Experts of a small language model.
Size: 14 layers, width 448, vocabulary 8192, 119M parameters.
Experts: 96 experts in each of 10 layers, 64 GeGLU neurons an expert, 8 picks a token, a shared expert of 128 neurons.
Training: 1212M tokens, 8369 steps.
Below are experts of layer 8 (counted from 0) of a mixture-of-experts language model. Rows are named router (the router's row for the expert), gate (a neuron's input weights, with its number), up (a neuron's input weights, with its number), down (a neuron's output weights, with its number) and show model dimensions 224-447. Each number is 500 + 50 x the weight over its row's rms, rounded and kept within 0 to 999. Numbers have three digits each.
After each expert's rows: a language model's description of what the expert responds to. This comes from a sample of Wikipedia text that the model never trained on.

# expert 47
router:554471493441500467492516466470429586583538425489490519520547531546545441576451523520491474590496450468548496527440522534467487402506567529422519542502603558577560562448547608484528556431538464591413500542438494550520481513493522489382438478605505541468499408542601449423522536539516517472552546467552582475416562500574485547448413501529419530578482387445454492524521453490508532368417524496508521507500539498553545411462494461504517479448469514387456492474466477533529429449432502566524445410547523535530512601436495514415546450535516507521464554504515477449413581464486447458443446464515442514555496453419569391499443610535604601463490413519512397576524466530462537521510
gate0:610576506566537435538523497551455494460468475473512560557538482495531534460508496492510436578520459555498442464469455466473529506502488567482520511487510471544495521525444553467477461391467516586436518646499546559466571485482498506508515450411505484491619549461542477461510544535436549466468604486506372492553524448433483488530409577642452506451534495436482506489467485517526513440482567506551544545565454505524577461541430422490357493565540497466535533534412515467505512561544540465480513501527537477420463561593543465410507490565516447464451469503484459430453500439499479494485437504499548524460453475416445560455443549440532492487529501576585442476502497484466427485541
up0:499576482489443512535539464435499565473471431404533501519454444461450461498469592500452481449549541522563456446506518462508462453540469496479482458476437558560470506555491377450561577450484539539369513480482465532532507480480473504497509570523554506482468518424500511459485484546446531538478661583518442523536462545519542508519561523532401517522518447510486505463504546535512520481555529571574525421560505412598540477509503483527500454528546453538496435619318595510531384453591495509456493508562484525493546498496471482486568472411433456421605510537543528428478601528531628442487521552418543494443488420400558500555492524492423466516596465556531476462596529494489577534471
down0:556544532403441493519528540527519541524454456475479453484416620488543440528474452430451542506499492472525560507599486425519419496466477509538453564505638451602492442528479515504533503424536515506475556496483490470427462563426423531481488428480516564535556418531499392425462458544507553451418459528556541501550413481503497442541449506435502475469476486498491514520476444514550560503473403459496557589512431575537630568433475438437469479458535501528568497590503564482372534491467454495471563520509415553457572518538524538539470542420559527566434445466468433472472444474459434443533485572442414443561457545425420542430470455488454577485490492519533515476458506445439480487461
Copulas and linking words. Linking verbs and as in predicate or role phrases, such as was, became, considered, been, as postmaster.

# expert 42
router:574471571448613489454458463488419523519501457488467492482586522531620477484568469539529500498563428456609481504441522532549483443495564568468517473548520501494508556467523574605567630466580428536511535511486516585496478483453520483465545493554507580376526407529541477467541477499579528531544565460546457512454595547512497581448516460599459568546458474498411596453496412491490535496486522475540529480509492557578536454522439450503394531474503458478455526415427453557568450451498550507487436440504515495543477533487477495518546492508510558548473520539468386433481558471513439583418455411561526480548492447457549479458512623613498476404479488523510467559520482578571456480561
gate0:519546457476560488496517508555490482501462508433508439623528519563510517441550521547489460529489408429634537547544604519504408530403572594498514521515555460511538520491480569528580524547429456537473511532447430481453517451493530431451470501509490395526522476465562427541432508470593515545606520498521491432507531545538457529533578442603538487558485530496522518501499447447503500442484469503498436542470527573551490478537478561503402468484479524436387497540558513468526618538599466533516385475566619473537473470494500474516497504505536487497575463467527473564487501570494492497454448529461573445653497479484559502426513479543548507500442489513479483620502550530541498552449
up0:522446509456500491541483445422502532541545461546443578460496481442491494584517411474590457507557538507384456488418422559453569426517435404482469527494542495534486509448549474479474505458530460488455479525537560530554534464487485557458545482511462590424556493504486563444545466514443532425466566500512520512470406390459516499467459568412460529456482557429476509476503509483526553563424568534460571566504482423498500469428463463463556581451510548521589542475442434550514443452477509520490537455488472538482516576477536547460464516510478541530442573572450475431540501500441491504514504455558458485420463499470471444556482477483415515491502449495593497484498469455431454440560
down0:550513501446573436549446416601550546547538571447521444500528483505514573490471452475497509501442530546499517475465522465522602554457553520497500533541444520469578434413430449491444572524510503518632482408444479506479525558510539474535524443517566500514493497559516479486505417525416487496485495526560453519497448477520411515477520456532473418491526487515471442446589620492423549514508477422542639556489534506473450513521447502426506500440431489347448443510512552567417580572551445515438501458539580486452468427464481509476491565582504544478457473593561551497560557567550427538439481512513570552565499447519489486496525457474497489546554562516430530481501544387426483531403
Word-final letter clusters. Last letter pieces of words and transliterated names, often in code or formulas, such as stri-ng, Sodi-um, Gu-im, ro-m-ân, tomor-row.

# expert 52
router:568468603496491517445448538416462516518582454442495536481555447619532527583529403505555458567596440524533429463449529618475508511451552536468544574503508445512529573446540565500549500480484443548421554492535570479577552501491584462472402455539423479505476458485495545468580585494539601485559526410576485451438514482462429498551478474567457599532494475449464460414539421506519567538467547418537545560470508462603500527503460473512505594468481558554479513458467462606580510456519494521453495508505588619553517503492477512454508511535516554560478621589479425417469554438524473542419481454585444435522545478516603432417410568550517498491460476457564516528420456431466409407503
gate0:495539523489476574404525570381498512462589450510464483587447543431493468470544466550438537503601368499585450499477464510496504542518454538498471512542522411508510504466455487373519454471536393494514558421471471534495585518514541578491488516482482478564438478550503516506552463461502482555469472523539551412527512540506491429563569513485582541509538492459394574362458377592416509479401540502507525478418508462530402495522512462564530427489468579499487402453534526525455537591466512461480536442594509497443470517492450490470557536520479503531413630532498471544483534359506509533567524566588541336436437429560527494530368500494465482495451523455486410451466485492541524455496
up0:485536605461514521450431523500506466467590483468506519463493533456517521458602505563444533482546417518559486483496414554497518511452388563410557498434564417490463566525497432323522445494527466497479596486485521474508639488411519490463526509468440522519539474516462483451560444456463419446505564523523479456467539489486570450561521540535537495542512459397510556397492403557490468532521501469560593516519484445499407493515519439597555505473508553466515453486478481538511598556525481462498523486622463484513452500533404457602593482501514542554538610496448611477421510427532447516536473618625508452506439486518497444601476555498451519526503507417561522470561477498495492504526
down0:388574503591598490566503490516428510535510377531401551567491468509493456606477550566473575440477480545429498545576375494505469562507579467506547501388431509514543501485483455589505433503536531523513547570540405496518473580570518546557468497530512523481483570511484542472533513393451454540548460391492547359453575469547595589464521463433456427527557577518437472553553552417498508459409505463527469501516581436506514531549499457418532539472464436551518522506497512462498471510531479506486478475430522496476426596499533526505490453529460645532484490504402544489453493503504573515573439474566551572560503507470605432518510481450496497495454487524520506610512500501462525643532
Non-Latin names and bio labels. Pieces of Cyrillic or Arabic names in parentheses, and biography labels like Died, born, Note, See.

# expert 20
router:506398579453554495408538467475427509504608463438433527595541524504544424560591512554518494639566436427489512510445529540529522491562541520463512546587596489535484492473576571586438513462621491535418569561526492503518548478476509471393475498527436558504511496522491464471526507538622512408545527482579502495477491405465490511460471507552486545525488500474512533471536504451532554351464552506583560552468559505561534396510474420483534573438411515465459530452517460511519471437493517563486441386533529539517492539493499533504546424681571544511473543556388438445457503475422444549445432431521547468587476415471533458467413544558539536379448470552485473527416451537455482474559
gate0:531475458449467397537564503444458550558466434505575586455495464499578503505542551565575429540470507486488451436510475512542515575536590483482488506550591488452493550428415473466541533496533471561536529504572464478504515570475506486418553495550569517550485555513546512422440508444511495394489515537589619465494502556521541550436561469597440569445485562597496550503461517565484481525518469546514518564512566521414424428385459438571511470473450517402457447460516511424471490513533445523500478404544448437536499472587476542456459504557457586576441475526539485491481384524384528489542509493444510567383344437436516488488446429540523509432499539502514554458537532502518534503559
up0:550405493437442533513578583506505581551490438450480505495527503436548488426581504521482503588435576551414573477512455487546445536512540458477417511465537480499483519359482464571497439538489503601533543473485544421497509561506443446494518457465513594586498335499550529479520537598586517463458439489552463563424465509472486472432461463580478557525425525444496633529477581460481520519515538484509544468584566569502519521479525522436526467505551491389492547449523512465436464480478510434531527512493520476535428547512505496512467551467551566582332473484462527480422493476364565412486474460487476472528442469452492476501472446470523476513444542551497454444567502548572576540475
down0:461474399457483599478448496557519481507546486409489537574514450488359494446503506513482513586573513564430428502548544542540442450425416539464498441498385580554457487472502580514512518493511564447480460460546542479520552480492552578557536512492456494472559506462439459556492441431485435469443520429469470437552567344474445504588518499449538553588521588479491515551551399449484526402441438439551557472468524499579611441457454497525491514464485521448526459482496507477462527571407464485439527483470576428478474547505476465491390520411498494616515554486579471432519545531531477514482564523469540518493465559572473518521495545474490479524442452567524529492543491487422430485486
Surname endings, past verbs. Inner and final pieces of foreign surnames (Ruair-c, Lupaș-c-u, Sag-ast-a) and past-tense verbs after he or she, such as attacked, sought, originally.

# expert 32
router:582487537447618511482395496471416575534605407411409475525532519539569452606510452519536497535491452487518452507497584503575540506425565527430576554498512502557529542451507525494530493476531485502470578486476535584612562487468537517547480501589414557455517424556491474471578528527470515459459575464482490511522502477524437554458508417515466537544485532533477515449496491442511532487483528431597557580507514514547517463496453495516467518462421553491471498511471507592610466477486545477476454459571478513515622540459472573397558442533568521538477554531497405477465568462506396535559484490499436477601519534429555435483501509570463506491521565615555500586537481510500411419493
gate0:496508483507566495488471395503510507583494544481466512503464420537475423508505464477565352583490478422560532493486565536512490522453466464395563579547528464525594438533518552534511556493503524545617597456541542506535533509341432442532529451516559528440466561548547470555506517484530498534527529503529373485507505495535449558569521533443541500459487493556474463548532426516512490521489561444472624472507560501510458483610495479512478514490460483485583497555580455533443499496481504550551476512589618524452518499581514569504387432558423486497481495470490484538493453396510352506456469499537407545518435449531628537532515447495471578454486506455592505538522515521460462526499
up0:492555524445473466507479488426453513411581436596435567504557583458516556426537464560442479491581436511517478543443449412520520413445584567571498536481505516546481540440507476532503464516523443505433494550499429547431496498600560511413450515532486534529536341536507484459534524568516512398546457513544614504430490522500605424492406498567445549542476436500446531493551492463545504530497516504502433492449456576494495520417452515455437468536424555497428484445421506454527448527471530505429500470414469525579487487452507491466612571523551620544527540543501511434420554479454536533487540507464555414467436522540447472484476532580640472428393471554501458474485504510554513477518
down0:491425541493491523496503519479558518418529476397472469495432529534471582562494446597521422604429607460442407556585538518492531513531514455603478495467437524410475472518520497567440482480523456472483512477452439512457467490530446473559509516516589520415495380463525457528565554484498506502468493506529461494502518418505530505534620453513543521447407491511538499581454472495468466529441547551528555521548452533473583547489498577490467466500489512531517455493518471525500561521429597519489488499481504501500525525406454518502574489582488572445479526497552528489598481539497554494569562434364516395476454558422590453490502405413508443460528587545508502350536544474450493513481
Sentence-opening time prepositions. Prepositions opening time or condition phrases, often at paragraph start, such as since 1963, after, As of, On, During, Under.

# expert 39
router:550473513489539481472474490513441529559464419451506493498571574518504432570535452522522468621555483478534416539468580562547501506424560566466486516542535484498545513485549503564538531422494445549489574484390548587556568443476527532481424403554423526481529428460494473431508485559541586461445547439493460427444548473526461558437478471547491479630362414422451537480522467491529527393490474432534546499491463468515457490549507397452391520396473530468429536432479481565561506437490549517454467373542522540589537507408518508481547513501499522555415498502437459493459646479479523516502413385603490385574511388446528474468516600552593547449471453546510454559516426514455487408543
gate1:455422463518514448501510443448556576560480448472411542523451538519450476469494583551511444533542533520556485564589476475569497441460513506480539475507427506558573562506615453522541472541549580443468557567433526474611523470468524535567480462521474579491590445509458561387520475550437480474540547512453553462594478439474536471368486445490486493530440431528550608432567521473498571545487527460501554504436546593582492419524495452361419491482499603444397529482526495558516477418526540492418439437545470427481505521513418576502456518533483481469515484529636532437490574494416432563551467483485482543534523559539565477535561515508549583528433531547487456588510509517452545475572
up1:520518557405499510471444499461440521423506492479484539537513474552546454511524441524600513465550455476542502488414499492477572453493492516498569563512640414503520493453484549599546596421527429554507513557502496528452521518491504425396528529497523516445554509498566452518516585479572485488545546486581523487477485427540437524490446548543451589523553567564403427478501461502528489503417529552535558519511439468515524479496456508565571489471444512484569542534425527567532495493479458549523476481597596559475516505462619452480578447509590591539445549519446426437534441410499478515446506491528536439529471475411549474441463456507467445457506525414612500527456486515484432465473
down1:477572378470483512541451431483522403525548577593457412466494522542536552494569470505490548509534531618425505536471541579548513496453518512542546453503489459471502605514513454521483410584518569513548471479552480497463460519402556588524568516394398425495505529579412580538514417497532472416511407530485514478478520502479548568520453369524379511477532571576445457455544516569543487512545444557485433381495556540543559566485451525475598512510471471596410502497450508464586444593528509473540509549488417500537445442479523503482580484545555461472462476535564572516517561525443578507515475589423455489501580542473434397465547599448551522513477539471514485498575473489476507533359
Prepositions before noun phrases. Prepositions, articles and subordinators leading into a noun phrase, such as as, of, by a, since, if, whether, including.

# expert 18
router:567489536418563468443487437518414566511500477435457561507597581514523445526520410543563487612504486456520518506440502513549534421494544533438489477522568524559489555472529503604574571480512427516429473525453549566503552465423536414412493490500463594475503423500549600469470459552588586503526571477474471409468589481476466549399509475544425506531473481487482591503599458443552503498454477491530491601536567539550467521532502452443439562482417578478384451412499421517527469403494537523445462507531483597516541620467512480486510491545513521492492494554391480484478532476417487514428462459539521509520482439403520476458501550616505527468480481601559473525528502482460513489522
gate0:468507579471533505547412531512451566510424457462487435475517604517422561508463435494509475484569505446501522488552442483369656559478547488538538480481483577495525521537563506563641647449451434498564568540495501521466480514615514405497456505495577457477650455516522540580535481495419526348516470495523592468484592504439510522523467485446496497523479533428484502433521460502608521420546532464585485518506522497426523512430549511476585492456547522456518546472571391539495552527495661528382489481493544511540470586457578510485441476543504485523496528465464433550557483407518438434538500452471535553482485478429458475470478467495507563531416413572520483625481525539456502489589
up0:538466536491545450457502495435405497435555562527453445547532416521535435553559559549506533520476476521570394555445537563620428472500526458487480538527564501512530550477499387428398469557481563525432410515449506565567522437413469538567488495551431603492503534653497477486511563548656520511520616507532459397480473524556557426432523573575534517496461427493477530546464517544506502514475489501483506491451512528618547380500506459509480594482383520451508568554392504517491532452504444550544428457499577527474543474477366551478535479581503483538464446584570485459433530604433501582552503466584503472512514553503529496472391544568471384490504477431470407476489394459411423480460
down0:457502553530540436457389610612582499413501513581512480478605468553470551474525434465507545393562440484467554493513481446482601571483523547502525597544498519472449598538414510534609525515480414470530531495553494448515503629470512493427380469457504585398535464445519631470434456557571451496593411534450480554451574466514501572498553461520519568457524562521574432487409510445462553544534390379519508587422562451534492496459572522470478492464573563508454525460543435378556543474558420518470513503490462530603611532391534459565507566511469550556418501541531503583436499506504538549481564487490453596461581541525440478538554480476437496460585471466555507524476534410485505507411
Titles and modal verbs. Words inside quoted song, film and book titles, plus modals and function words, such as would, could, may, Must, Now, Said.

# expert 41
router:544498531486574468454460411492435519550554469488475583490485563510512410500508530533532498558509400480521476540436556476587578437441561560515504529479527509531549504439542616519510539472608477541498553514446514537543590471462528458452434458553479594512464430519499485441518531493485556480531500398528518435404529484587483557453410452495428503610452412479444566518550504478556536410484559425561522557427562524560484392534504411397491478422456506425494453427509540537597471461381575509493467449514523498553532547492493445479504455514536508560460526554478453510470605433501457534470492441552500485591520467486557465463458608581614561465459478535527435552413504593459511454454
gate0:453495538479543483515474627578534583394531463449469513505489459571507512590548459461486504498478462450459498458497578406532471468548546535479502550545594534556523452497452522555625526519561473629489547487498511457574592500518534553519604492472532508490508428572456467491537470499511482530528518488471516456455525588506340486529479541584477456479531461513476486475441484548617511526522479497515455465507446495518465573584447469580504468516517480438369505543455505522578552506578491490498436536496617487504536436433471499485494527460466529560503451529474431514435554460483535534466549500534490498470505496526683528541468413572394526552445537524479490543448551442498479411472
up0:526442534456490427441465471373432537516451501431487494525604407533550508547504428584571518549520463515570412548503504563437466471453484470523581528579524353494505477443580532477538510496489498500426469523477456539462469451469517424447451543542420518423560476528540496495514603502588528466463579434567445473468398452540507522485577476562497582484560540544433575438549443523450508508407548435480564542507594480474564521489472574477486522533457489512519573404502496523511499415361561541502493451554567545543484600436572471506543461530539523494482497462492509446492525462488467572494477497520506477549380430484421451461488503457533467458568546448514457480592483567465444515587
down0:504602479464461499520555447542456410431521488404513525539500609503412509538480481459416401465498536519553578452530445588531526527552498464494450522488527537494504474465554471587511459472441507473499551501514497509550466520591497405457523482538518540561526468411420458445441546416489516495590440465516505499490529471541490607443519515553549494542506484550496485452414526434433524486650510533478460494497503489477425416607518475489447515459467429506437507557474470439493414501461495506481466497583486470562554495478499523514441452536506524471412557547434594557467478414641572518482490457529453499487482623423460480513474495438510616505454607534544463521535497474510520484492
Determiners before nouns. Articles and quantifiers starting a noun phrase after prepositions or verbs, such as the, both, several, their, two.

# expert 51
router:528473532472567452433435414434490506525564454505474537513460510548531436562471461541570492550528509415546509561447483531510540423456522550471515535551569427568568504461524551566481550450596431572436583493484510518531552453437542471385468445569439557482509496524495542433556483519560473500510524449547547468400537468517483528482446471560435593610431491485408588404535411461515573440512550496511550548449518487471459400540485398431450526434434511482474553426500488554536527451432511535530474441521523501540509578487463538467513418590512529591444561545407464514458517449491432572442451438573432464544474502428578486410485549543608515377483407502555464556488410598468498431504
gate1:529457507520484489390470484444478548526562452495460472585526546548552420538492530528498438554512465459516467520417483549591546476327505491517554503535524414505541462549457524566480515477535492476433477570513504518482486463398515509512519529489445480507592494481549448466618507475571565518464614495517415429468579523519502503426482529557487565509422438521471535489478425479575532433453542487480482511483483506607453417499475323464472590421440481488468613511441486568536492488445565545538481482495478491477510557457500536440607467599477517465447533412472435493498535531468465531505450462594568455514441507486531465504477587554559490389451471465569453608489459459472472383456
up1:484539456583487479433517503426483491450542465587480416505449519524503522515456556461454429510482492512497538473497437546523545461404441457492466451499562430445466413584459532545448441550510604458457384522534521477439503525453484573566510535509500425540503516461476426517540486421577501522423569539518394446500569473438607484542394544513562528530463504550541479539428528546443444444545479571476437476464447469536506510524524397467536482440557424549528533559472524534523500547482545504545588573479419456479441465524518501512520593645476456424496529423489442506555513555587582547492476508466572540481521536546485480525502583462481442466461462435501501561544422416487486414461
down1:483504517569468532527467508558488515512480559477520530532490486489565448440578495584432491517471468458496545385449492554539495496398450484495541467536485468448483569617466583494527485663425623416484545413540453483452478553472478413500532556361525569503429597377502391365494503426477456568628498513517566390583459575495548511496444485462487491518458572526503544489516464512475447533440550601544482529440551497523635495424517496539576486557539530562534444508568570567430518471480575535503512577447522437481539377506572464456454483488575492522515488439563535512531485435510569506552532475415544515596532523436468508540600478609496530539454565441500527472529561452502530476559
Infobox label colons. Colons after field labels in infoboxes and taxonomy lists, such as Family:, Progression:, Citizenship:, plus table pipes among numbers.

# expert 55
router:551428555482480436503508390483415535539513474491472544521526550513537451497600487529548489533519433491580559537457486530563580505440540504482528478551508436531490516412556553532587492477499480540475576485473551543535540461367501490464390543550475494513555429510544511514447523541523593471456552473533514431482509426513475513390471497555494495534488462487497470428607468415508553487454481454514565515537492540454442391490456429446426580420495557407501564497518449540543541498430504584378449452564567521595542550496477567523530478565557586537460573528457471500450516468465477488351510486542413555498432519438567460535473501546548514485483470516488433592433470558495457484552
gate1:516519495337494566501573460512456413559394433498583527523459515499470445475500461541484454428477510546497476519437523568502513427407636532482479446486574505583515565444543573507535459419548505510385503512551344555542450485527439560489605576533488435462451521437528438451584469509532612495481448563597464466507576531495561552514382525483428569581509320475529504508503541498466526561433504505499468383520459583484472536523451574496557624472408541554485469551449401524496493431514485495398535511561571433448474520502503544503523478525549546503462468407438507404432603353471409497554553506559431505538543554467506443523470556529478567422538469605450488480511420634479450516498
up1:467420529513569505472473481450569557538533540454409442485625571619549512544524444520486445545583495517545488479445529490561574509599480473603515528582539507507500546576563538534540533481500436546474452507511533487492573522461510424474463454522442550499546422560482582453498476504548520573517520553512492476430440498514457487470575404524553547470391509417441557473509451436576521449442494397612547588493506450488598495514524519447475567450517496518513458461502505552514442501478534467509414407423478550554594609511428518514428463495512450482525482621564509582502449518467428522483486492488566499533557442451492497468479573567498482474473629562507480543434517499401495498485
down1:527556523599435467522523443472428514469535428550417504471543481443487408462506462459506481563412483511474472536440483444493433536471499430476505495613334534544489494526445497496510467509534399513447507414482579497531469523561510513439520444470519461556504425435471541451526576513529525530559506490416468432545569429549421526335449480527494554440500442488511429508450472535582438486460469416539479542478651568562512546573435557508455478526425480386504570485412625481478491479457536474500542502565623553510451470455499534429516526458453603473457584559485542575550515433455522492489524461477521479470487520452516456357554547495485565504502466381415505514527521512602463532476
Place and proper names. " the", " same" and pieces of place or team names after in, of or at, such as Vanderbilt, Mexico, Philadelphia, Brazil.

# expert 10
router:531435474453617492450454468480467555559582428464486451485519498559539424533504445550561473599612420478567445561426568469564553490376554553445576579512502429512577484502578555543462580502510490548488574504418519577496623442507507521493496505549471521497495461544501505447510517496541515471548617484453480457492525466530460597476439420519473526471476484486462558434566458481533490490501525459446580547421531513553498513514468446519476589445460483512475543469488418539573510456471608548428462441559476585512511535486470508445495397536513551507462510515441453513471526427462453544540461444535492445589497483439562444448477529509558522438468480557556426633529452470445509420524
gate0:453442480532570522467502535556578458535423539473506489477514513526483517552539526521543452571463452485445552515490548500610435475473508558470520526491461454482538495396488499608463459496488509534525555506394504488447449535516571493524569403541491553513510530516460462458443538504436529387522554382448566501563579587499560512594471512500409468521493520482467511541407525434505500459405413430541494538405639511631472548529419461496541466472553417535499532488547530450505589483558473586446469490484436546576491505483548494484504482533460606544479439507565468575538559466537506495509515454624472502542541560481524542510518565476450530489561553505449467688445507475520609458460
up0:411402448569528559528488562554597442488402519494527483405563500536486528579509514510539418540458473510495553518502568513542480530489488551514548614459470412514569487345485533552426420516479567586509553449453551446449465498554521432537511440450530505509469573520406459471445588460410523381534546386428509483615455529467450463612513509437481488474456501507591457573436513500507448458524531468449538497471564463599536619493432618578498474396541438544505485503518540425485573589507493584510490548510501546499507460496538421473533497580411573516501431459561548590513517441525505439547537501542470473544513493426510447519503479392407504515481463503456526651456514539494603481463
down0:483599520526514528604567540512549472515470554526471581502629536587399423438536566434545507442548472519389490498547505448564488517465526499550466508524518548399498435520539533570443481472468568486483461492467446535471530458536477501581436631431486478496540488566518567475502549435441564453571506539460465512486533454397570442481548528506530450436531504485558509482580473492497512487575441564535458492472515452522409494406548487435494558472512516443502483545544559442554431458520496534489562508633495553466548503430534501579427485512601467517471521523496492527525463413518577492485438496581451502485650453498556493469521477474572563528510537509457492551451594459490523408507
Biographical time prepositions. Prepositions and time words opening biographical clauses, especially in, In, during, and month names such as September, before years.

# expert 29
router:558476494446640429396475465429389504559523499434427574556551571516490496528617418543536416539567510480539489595460582596530508447460553594486536567567572432574578537465564523519489567459570429584421509577487534500468505487413572487501436449528440514457522469509500518460556523617545602476532512463570564523453605427519479529488503440572471480492471487448514570450572464422614503418526557470521555547523529498580551407478425488458466562466453557441490533478391397508566504484458581547538471457515510529573519551458471550413600444519508512535499505590470447469463550404479489565487477480547507462540470503448543533448497540621510521401490453533552471557430419568396451461499
gate0:420513491475510538513538522457522511458503569436413521424458583446597487511517641509451414491457507504560479687499465505517498470538549471486467474482454472459453518620480445458510620484488569571535489522517458484401413469398549512531583645484488650448541503472533472511554392502535467476412501506613521500466555516640447469448469477568498459523495478534508472565462497471522451484517591470508551457487496504540447363468447541525506460610530464464502519476492538489513563470484510555554527489528450542561522418534468542512528549491455553531451430490449472601453619495504462399496488484533520490479573508506481509511505451414575425433583473558516473504578531529474485454632
up0:386500437508562500490511487441554550482399577462485532506446527436545528552559471458566382435412514550565506660525474460460521511510516502541464485499494490570396508557488530463600598434601488605546494563542445517427477453398501532500463467546425589469508488510531539452571499499525458497456450527555541526473609600525473521487512449533478434493468492497527483494491453436548441475554633466526598458495500462463421483382412543564444515536532436478493503453499521485549525432524461447599457441504474584619630473448530522517598509490423578522453463503466468546546550465540482412534520516503545465446561516473506532480523533474542420467607411504614486556575530478442488472609
down0:512477421484499550465435498462464459527428481454451522543484349507400503489529499511496429560490442616423455523554503574441488565517459624520420409526461512566465502486510468460571548606600477563502494535442460537495510520448474564515513441585393502455517525444427513472547552504514447490550526534501510629481609481508499441515492420479573443506493465458475529479520496497449492470635552536441487484560436489497472457560522496447479521566525497467578509561545578420539543516513471509528659613495451476526619563507508491493460522510425501469496579528493407521461501604490488472474394524470480434571496495486539547530532505480395450429515415417519586532500430478496451519544
Sentence-ending punctuation. Full stops, paragraph breaks and commas closing sentences or headings, plus clause-linking words like however, but, although, respectively.

# expert 57
router:550384531450540459405490482482457515591504392458409551565513558500508469507539451517575535558524481444574508598428575536507488473405537557503612548565567426561525573411547566584498607455527477573438538587453520543535594416422571464460454496554439527408507429541507550441518542523557599460551528394542527461426530457512464522441484424573465512501433486465471509447504431459570523486489550491521516577483531527566501468507422477476444529452456573449448537452512477517573535489430590510461442454526521534477539554442534478454584419527494572528461541488446446461479515442428371488470408468550476479488459483411514464456453559571496513427529468585530429519473448578492442459477
gate0:560495567516500436447486382459508521546500539464442515539508537542485481521512498497547379493520361513560473416409546549496529410450494531475541556568478370597559565464491521477483507471547543584512570452523545466489507477405473466514332470552516579524567419609535488423487560463477513523526553468516568468474593444555481465519400570506470491542478520471389539514505495479507500526432579395541526573543562482537448446534442518347486522369521558497426534530500499532592492457363523473494476447577550559528538563459550457546475555566554472528505511524501439540551592502489393529508405491499539488547459507491543439492465535541549461578482524506508468535518536471488540502588
up0:466554452445556527489453497525456526553580424496535491506461426556463413498608490514481544502579555466442466541480416424485485448510585578457472466478593572480523504546582507576566523492395454463436501592491543532509549435558552522414513533501475498400442522462448516517558413605526524502465479536546458521475464624467495582431517417598482570519521536462509557499588420481555525481471447590538572413456413542528552528496479442529539497586474465459505524457404521500453486495576488541493445453485542489439497582529405575470579392531462514493469412559504407403427527516443529533446546494528492475495522482415519519492471545540537555409468507522563441554495421565503469458510
down0:465512473542434440490524553570527467542529477528561525434466536552529382502510482512445599534537526460480523512472420561539609508500429495523575545494525559485574550438576516492537537507465546483510480436504501493498534502461451536495509460494497513515498518526506484603466458532412511465492580488527551468523507547552450493599469485495448487524452478455425530475530527506452476503485498460472422458441477545583484481486518541506494559520447468574490538461538358545518548443475491497567497572374538451561522577434542520493468499455634367551515488488591463533536529445463523528429491513521486483483561496543488512467490509478492545508462523582540452551482492487519473580468
Filmography and discography punctuation. Punctuation, quotes and list items in film, music and award tables, such as Nominated, opening quotes, pipes, St.

# expert 19
router:627453536433506396478458411510441516606563439491529502587537490522554483493483454563539478574528461462525479548405531530539528437417593528433554546480614472569544493464456535546488538435544562567470515484476496532506507492420545484452441498500439533497528451430623550470522483531551491446521553474573528468428562445532509496392512517569442579560465434520478538537578484390565565480467520496521525546483561529491499436556409435523459517423441551437507534498419500468505507503428520539484462447600533565547485570457532572448564433538584511561474525531420409447477533469469485517431391521478442480512501487399501434412464506568580549461460457525536446500399464570446507495506
gate0:582500559540510459505462483491437588611530454499455580488507523607518496468502493571550497537587412480546535484415558533632537420466496543477518534509506491517507479502531506576494532506577440545483475529455565489501571465499538462450473453549524502435469446506541435535444510483514579491508575430568582476490498418485478586437441397506443586552489455503493568415545456366555593405518533446513510528439550506486577464500478457489470540424471528535414494448385481500511467490493470543508525496518485517536520526502557557539604429534545533520481630520382474530500537447483471519503418457508506539509438465496546457488400526527488582458501462569504503547353480504479412469518
up0:447544432587419510536484584601597514504414544609543541495518487556424459508444517544451558538467583430563506419529457473517495458520462583574427421510491518476517468540478459572509470481531560483485463474553536392529505534622553454522492516556435505533401471482521453519433461499529518513442500518513492522622463463515556517493448435524565620504555571545530531501562480430398486525502479587471468514440514431402523412452507562421500484487544498516475421544481569432462496534566501587575563536448416530545479486512528485554530454432585471504552520451455528548557465429591489510483576562423571595446514506440425447559433486409518585492552567518493545479418478470587468491538
down0:515522524409449554383514479503497532394577479502442535586427438496464502586504589495574458536519527479453448487514456489445618529408539486532450546512563476415459439519520491513535492482536491372531511478485490511441524589550477523539548537452548442574459438580433448482442542496458523430609516514584435466401402518508520497540542484481479475576468397467566465495500447529522594587495441563508549546480540586402520556446372422644528424508523545526486452416490564449446476474568581562501446547519537503437514400513466500460572449372478552504437497458536603565551398512516554490528526529508489561471451436536528513476549464425508505435442529450527602488551544514529433560409
Review prose, descriptive words. Hyphens, dashes, line breaks and descriptive word pieces in music and film reviews and tables, such as harmony-coated, acoustic, black, blue.

# expert 3
router:543455556467574455455490464560434565519499494430438573513534501527499482545538441499552544490542490506535497517498556432532563485454524512446514512552549444514496557487583549490516522518484502533532546551454432598480490488423563492395448428528499567418593449533559502409553530457531585468484541455493548483423559472504451488507507495551425457560456421477436540460597411407617551362465534457565526508467575487496503486499488460450403493467462573450510535464512489570558481433464552505521496474499525554573532573351543559507540410560492559538434576545499456458520466399392495515460461474497483453558522463448579465429469534545502569423485532535547482583514432536470474513576
gate0:503460525545587409462442482472496543458611534554476535608454409561473460596543424496495505529543509486512396484481450435419516536460514555442594470518469531490433504486545511455559571517470519576499525463558536594500472497432478488491532450506487525459559423526488535455469577483546504461500532463489462469512546413428522522551554442519400518503549520480472588437583493551498501535408549555437536559557462599496576493473499507514473531464474597472509556550521450498421561497486513473437464479511497460518473509414521505438506447518530540500388470501496503393407436473511464519502497467499436522510594449563580559550412462502482465510501512482534532518534513520522408484632
up0:458445495575545412486482504531517506434570544553557511524409448508464489590566496436430577472481566549478477472572495411465461532547445474473534494526419548449446458528473463432519481535417607493569496445563448531498471590453473500542555496460484488533530440488481497431485477441465445548531532561489441559534430453396534448574578400479489483480551522537548586483529533516470472552512491568459484466522446534462517543493552576562510457570498496530556479570555482466489544550551498446452537509457445479510444469473479511482494523480460453462496457475544604394473426439450563446490513502434480567480556524578488545559458411444454424540561569447550565479555483464524477521522
down0:554472584513525523472554529475428452484423484463396526470585451478498546535457457492485473515526545562437521503533525491423423510416540482482435461515586460603467500472513477521457477593491545451492429546415421513510477484553504535503508560503496432477503506403535554488533540537465369526498564518505512545524598514562502496483481459587501488515557522563485479489557500463518523382440383537479471457463559433520369549451526506499526508464596435610479393473509470508479600450481442497484612573537567575523441471557562514483568537497478623383498530612534527506604430463433545503510508476482411448476469441474453398489524425544455512453514492502512643512517513497549465587514
Clause-linking contrast words. Conjunctions and contrast adverbs joining clauses, and verbs after there, such as although, however, but, and; also table pipes, periods and breaks.